Experts of a small language model: 63.5M parameters.
Below are experts of layer 5 (counted from 0) of a mixture-of-experts language model. Rows are named router (the router's row for the expert), up (a neuron's input weights, with its number) and show model dimensions 256-287. Each number is 50 + 10 x the weight over its row's rms, rounded and kept within 0 to 99.
Before each expert's rows: "comes after" lists some tokens at least twice as common just before its tokens as in all text. This comes from a sample of Wikipedia text that the model never trained on. Tokens count by the router's weight.

# expert 5
comes after: " | ", " ", ".", "–", "; ", ": "
router:61 54 47 56 50 61 49 52 55 42 60 49 69 65 23 56 44 69 43 36 58 50 45 37 56 51 35 46 27 55 42 44
up0:50 47 50 43 43 44 54 55 44 54 53 40 48 42 46 35 54 53 65 59 50 51 62 50 58 55 40 45 43 42 62 59
up1:48 55 56 45 25 51 46 50 65 47 48 37 61 51 53 58 40 47 30 41 58 56 47 58 56 50 46 53 27 44 48 48
up2:64 44 36 53 48 48 46 50 30 62 45 43 44 44 56 55 47 66 36 38 56 50 42 47 62 56 38 42 49 59 37 65
up3:60 41 47 47 38 51 51 48 42 61 37 34 20 63 41 42 35 48 61 38 25 48 52 59 64 48 56 51 52 52 46 56
up4:46 49 45 50 40 39 40 54 39 64 48 49 73 45 65 61 51 54 50 65 44 45 45 49 32 50 61 56 43 56 45 57
up5:61 42 52 57 41 61 46 51 48 57 53 43 31 47 47 42 26 34 54 46 49 54 46 62 32 63 49 54 52 55 45 37
up6:67 54 60 53 42 46 46 45 66 50 59 65 49 52 59 44 47 52 72 59 61 34 53 69 39 54 50 38 29 46 56 52
up7:61 50 49 47 44 56 36 49 46 57 53 49 43 41 51 46 47 56 51 68 35 57 36 31 39 65 40 67 73 57 62 57
up8:58 47 36 47 43 32 62 49 41 50 43 53 44 52 51 60 52 57 55 56 41 63 69 46 49 70 55 57 30 42 53 43
up9:55 45 48 51 50 47 34 60 39 57 44 61 54 49 41 49 53 48 73 51 43 41 59 40 36 47 67 57 53 47 52 56
up10:49 48 46 56 41 42 25 45 40 36 44 48 52 56 47 56 40 57 46 54 61 58 57 50 45 45 42 76 61 66 47 48
up11:31 58 58 39 60 53 50 44 56 45 55 46 54 45 25 51 66 37 33 45 52 47 38 73 72 50 56 51 45 34 53 58
up12:71 53 47 44 46 31 65 59 30 48 39 56 57 56 56 51 50 48 47 59 47 52 42 55 47 55 38 56 48 63 55 64
up13:59 45 48 50 54 55 62 39 35 55 51 64 35 45 41 60 33 54 51 54 52 42 63 57 36 36 45 44 47 54 49 41
up14:56 29 53 43 44 67 56 49 46 57 45 45 60 34 51 61 62 55 51 56 15 43 49 59 55 45 72 62 57 44 49 64
up15:66 44 44 35 48 53 53 51 46 52 41 52 47 46 65 46 45 58 21 56 44 49 62 62 55 60 56 54 60 49 59 42
up16:54 35 58 57 55 52 53 42 25 52 54 64 57 42 44 39 60 60 64 52 61 47 55 65 62 51 35 30 44 45 72 68
up17:52 45 46 41 41 58 52 54 27 45 46 43 70 63 46 59 61 56 43 35 39 61 65 37 40 42 53 40 55 36 54 69
up18:68 55 49 47 50 52 49 50 45 48 54 58 42 49 49 47 44 62 49 59 62 43 51 42 40 45 34 54 70 48 55 65
up19:56 56 62 47 50 59 44 45 31 57 51 49 40 42 38 52 43 59 47 47 52 36 45 49 51 48 31 55 41 57 54 49
up20:62 55 53 59 38 63 44 55 52 54 51 72 68 31 47 40 38 45 39 48 71 53 59 56 44 50 68 30 45 43 46 75
up21:55 50 46 51 45 59 45 46 51 50 60 72 62 36 43 57 57 51 59 48 34 47 50 46 36 45 49 50 48 52 48 57
up22:50 53 51 59 35 70 45 50 69 41 54 46 66 42 47 58 57 52 41 66 49 53 39 51 41 53 67 39 46 63 54 38

# expert 15
comes after: "\n", "\n\n", "|", " |", "-", ";"
router:45 23 20 47 60 42 42 42 40 54 38 44 46 39 48 54 52 47 45 30 44 37 54 47 61 58 66 47 48 32 37 58
up0:43 45 42 42 47 40 51 41 74 48 62 43 51 59 48 54 66 50 56 48 53 32 28 50 59 50 55 42 54 50 49 53
up1:38 25 49 40 47 70 38 47 58 51 51 55 48 32 61 34 58 47 36 27 46 54 47 36 66 61 57 49 34 55 42 40
up2:50 38 43 51 50 60 41 66 54 49 50 28 58 32 52 43 54 40 41 57 61 42 71 49 64 42 47 48 55 50 59 62
up3:38 44 55 48 47 54 48 51 34 48 44 52 61 43 42 43 61 56 42 64 60 39 40 52 58 58 57 32 46 42 52 45
up4:44 44 53 46 60 30 35 56 41 48 40 58 45 52 40 67 51 49 48 46 67 55 79 53 44 34 48 42 29 56 58 69
up5:45 45 41 44 34 59 40 54 60 58 44 56 57 56 57 50 47 59 48 62 59 40 31 45 48 60 49 53 47 55 61 53
up6:46 59 60 57 56 68 54 56 49 39 52 49 57 53 36 49 60 55 53 58 44 37 54 41 51 38 48 44 37 28 43 46
up7:49 53 34 35 60 78 61 53 53 50 46 47 50 61 55 43 43 49 36 47 36 58 63 52 29 46 52 44 30 35 47 62
up8:53 37 33 67 43 35 60 43 48 50 41 34 70 65 46 56 65 51 47 20 37 49 60 38 44 68 52 49 44 49 50 57
up9:52 51 37 66 50 40 35 61 43 34 46 39 54 41 44 59 58 46 34 58 58 69 40 43 59 49 49 41 53 44 41 50
up10:53 52 44 73 38 39 49 56 53 49 34 51 46 44 47 65 46 49 43 51 22 73 37 51 52 31 61 59 41 53 49 54
up11:48 43 23 66 49 47 48 62 71 36 43 38 64 46 50 56 43 49 30 58 61 62 32 64 48 59 54 56 44 66 44 44
up12:62 41 48 46 48 50 69 32 43 37 44 38 44 59 42 63 70 52 52 38 72 47 55 60 40 55 39 48 36 54 37 49
up13:51 46 56 67 56 33 43 57 31 61 47 53 45 28 52 55 54 45 55 47 54 63 68 54 67 67 59 36 42 50 49 61
up14:71 48 50 45 55 32 41 46 72 48 50 69 53 39 62 58 54 46 58 25 54 48 59 56 68 46 50 43 50 35 63 40
up15:55 60 60 53 44 43 51 63 45 51 44 26 49 68 51 41 64 56 51 41 49 35 47 42 38 43 41 33 40 64 53 54
up16:60 44 51 43 44 59 46 49 53 52 50 48 31 54 63 44 38 49 48 76 37 47 37 48 49 60 60 46 56 57 45 37
up17:49 47 53 49 58 69 39 50 47 38 55 51 60 56 26 39 41 44 49 50 54 49 63 33 75 51 52 47 54 27 46 49
up18:48 64 52 59 42 69 46 60 47 52 50 72 40 46 46 35 39 59 43 46 58 38 44 67 40 49 65 31 49 58 71 35
up19:45 37 42 42 50 59 49 47 51 30 37 50 45 31 36 46 53 51 47 54 44 44 51 44 57 40 50 39 62 65 56 37
up20:42 48 51 63 49 64 32 54 42 42 41 50 41 50 29 43 39 51 51 47 60 62 55 53 59 51 67 46 45 52 66 46
up21:52 58 57 62 43 48 49 62 57 50 57 41 68 42 52 32 47 49 54 65 49 52 41 42 37 70 45 36 45 50 49 42
up22:42 50 43 50 42 45 54 55 50 41 44 48 59 51 58 46 44 51 52 49 51 49 51 24 54 58 44 45 40 57 39 47

# expert 1
comes after: "2", "1", "–", "0", " (age ", " League"
router:38 35 57 60 50 40 35 59 58 31 44 70 62 41 50 61 47 55 41 35 66 55 54 59 55 58 65 40 71 36 50 38
up0:43 47 54 57 59 66 41 43 49 58 61 60 41 45 67 60 46 53 50 41 55 46 55 54 65 40 55 76 64 38 35 55
up1:58 73 55 46 53 36 51 58 54 57 56 64 47 46 70 49 55 55 16 44 56 52 45 52 57 61 38 77 47 74 49 34
up2:54 47 62 47 50 42 51 52 43 48 51 46 32 51 56 38 66 52 36 38 37 59 47 28 62 57 59 39 34 36 43 51
up3:42 31 52 59 47 64 53 54 60 49 53 34 38 53 36 56 59 52 52 51 54 53 53 52 39 63 65 49 51 34 63 55
up4:53 67 62 64 42 59 38 55 48 42 65 77 61 38 37 44 56 51 39 38 52 55 44 71 62 53 56 45 44 53 70 43
up5:43 58 53 38 38 48 36 70 42 32 34 69 39 37 64 62 52 46 59 54 47 57 60 54 43 54 31 60 48 44 47 52
up6:46 46 43 56 60 47 58 38 40 53 48 44 60 54 73 48 26 53 54 52 55 41 64 53 53 55 56 52 50 40 51 55
up7:51 36 57 40 48 45 40 42 56 37 48 42 34 62 54 49 36 61 52 70 39 39 46 48 60 51 53 62 46 41 47 39
up8:40 59 48 41 53 35 47 48 45 46 54 39 51 66 41 20 39 49 43 52 52 49 49 61 65 62 63 46 49 30 48 60
up9:60 35 48 53 48 50 50 62 41 43 54 46 61 41 43 60 19 56 41 45 45 51 48 59 69 55 44 38 67 43 53 49
up10:44 45 57 50 49 24 26 63 48 62 40 44 61 25 30 46 49 46 45 57 66 47 53 52 48 52 45 48 52 43 55 52
up11:62 47 48 41 49 59 56 42 48 50 39 60 47 48 42 55 43 58 56 50 47 46 70 74 36 47 29 40 51 45 62 57
up12:52 62 50 61 63 71 47 45 33 48 59 50 52 54 52 53 34 55 47 38 38 36 48 61 52 60 41 29 67 29 54 47
up13:43 50 54 53 45 53 43 63 38 52 44 41 50 57 34 26 31 49 39 52 54 66 52 32 66 54 58 46 42 58 48 56
up14:57 54 49 59 45 42 62 58 42 54 57 57 44 57 46 38 48 49 48 49 46 49 62 48 49 58 49 43 48 55 47 50
up15:46 58 59 62 49 39 46 66 46 58 37 46 61 45 49 20 55 59 46 48 53 36 39 52 60 53 69 36 47 46 60 52
up16:47 66 55 84 33 55 47 58 56 41 42 37 45 56 51 39 46 54 41 67 48 54 48 47 58 50 43 43 38 48 47 32
up17:67 71 59 56 43 68 44 60 48 61 50 39 58 54 76 52 59 48 56 45 65 59 56 60 76 58 38 52 32 26 41 25
up18:50 38 47 60 54 73 67 37 45 36 47 42 43 44 64 25 27 53 54 48 50 63 53 66 55 43 43 39 52 45 54 52
up19:65 48 52 61 58 54 46 42 47 39 41 46 50 41 47 54 52 57 28 55 58 42 28 37 64 44 49 44 57 39 58 63
up20:50 44 46 49 54 63 56 56 54 53 52 45 42 60 52 46 63 61 50 48 48 38 57 45 35 55 74 54 54 42 54 65
up21:45 32 50 60 46 54 53 42 60 38 58 67 57 71 70 56 39 56 47 50 60 46 52 65 55 43 53 40 41 45 58 71
up22:54 42 57 50 41 36 50 60 48 55 46 60 59 49 72 46 53 39 28 45 41 47 55 53 63 57 49 30 70 42 61 36

# expert 7
comes after: "\n", "| ", "2", "\n\n", "–", ")"
router:37 50 40 59 59 70 54 47 50 59 57 54 39 37 66 34 44 63 44 57 32 39 46 43 54 43 53 42 42 47 53 45
up0:54 51 39 39 61 35 57 40 58 58 48 55 50 55 67 42 59 60 69 37 41 57 42 63 49 52 33 48 56 60 37 52
up1:41 35 46 58 51 60 38 63 33 71 50 70 48 53 28 53 34 50 54 45 41 52 48 43 46 46 46 31 43 32 55 56
up2:33 52 46 50 40 52 44 50 52 44 46 60 63 49 74 61 40 58 39 40 57 40 47 59 56 56 61 51 46 37 60 54
up3:45 57 39 64 50 55 50 38 59 53 43 50 68 49 57 16 28 51 47 62 47 58 52 47 53 49 52 44 66 56 47 29
up4:53 50 60 28 53 52 52 55 51 55 46 61 57 48 60 36 43 54 50 51 38 31 59 53 58 55 59 66 44 45 41 50
up5:64 54 58 46 48 70 57 54 46 61 59 46 45 60 57 63 39 58 60 45 58 44 48 68 38 59 54 70 67 49 50 55
up6:39 51 41 37 49 48 50 54 48 48 50 57 51 45 49 37 43 65 41 39 23 43 44 49 43 52 60 53 33 46 31 55
up7:49 54 48 54 45 34 54 46 41 43 51 51 42 81 49 56 47 51 36 52 47 61 54 43 58 62 48 52 51 53 42 54
up8:35 54 33 46 51 61 43 57 67 41 46 56 49 33 45 60 44 54 49 52 62 63 56 53 33 53 51 56 37 66 49 51
up9:62 32 45 40 47 25 46 62 62 54 39 49 41 41 22 68 49 46 61 54 62 37 46 46 41 53 33 45 69 62 48 41
up10:64 46 63 39 44 52 56 49 59 47 49 57 44 50 53 41 28 54 55 49 62 62 57 48 33 51 46 38 62 46 49 62
up11:29 49 48 62 55 62 44 39 65 46 50 36 40 48 31 56 52 59 38 51 39 28 38 49 75 52 44 46 41 69 41 53
up12:50 42 52 60 51 45 54 50 60 43 46 54 51 56 36 39 72 32 51 42 38 44 47 53 41 49 59 39 48 50 51 45
up13:61 70 53 65 46 55 39 65 62 38 63 59 49 49 41 46 45 57 44 58 59 45 56 56 30 52 46 47 55 58 68 57
up14:57 52 52 54 52 37 57 52 34 42 52 42 51 46 48 49 32 57 43 47 58 65 62 46 42 52 49 49 55 49 64 52
up15:52 53 51 57 53 48 49 50 38 48 46 44 29 44 50 37 40 59 46 48 39 42 53 58 37 50 73 50 39 65 56 49
up16:59 46 56 49 48 56 48 46 56 33 53 52 39 48 44 55 32 55 45 56 35 63 72 61 43 56 55 59 54 56 60 73
up17:50 56 41 61 56 44 53 42 66 47 48 43 58 51 37 38 55 42 37 46 45 43 68 80 64 47 50 36 31 44 64 42
up18:53 35 35 32 51 53 43 48 71 54 44 47 60 42 60 55 32 56 44 59 45 41 45 56 59 40 51 59 42 45 60 56
up19:48 46 51 39 47 48 48 42 63 32 48 63 61 58 48 72 65 47 62 37 50 52 56 41 56 52 36 48 44 45 47 51
up20:37 56 58 58 53 63 54 47 55 44 55 45 52 40 47 42 39 53 51 60 26 62 53 60 55 47 51 45 64 36 61 58
up21:49 52 53 85 35 58 41 60 54 56 49 48 66 52 44 61 55 55 40 52 56 41 58 73 50 52 64 52 45 47 56 48
up22:47 41 50 36 55 47 50 42 80 43 58 46 51 40 36 64 63 44 53 33 52 46 56 53 60 55 65 51 65 56 50 43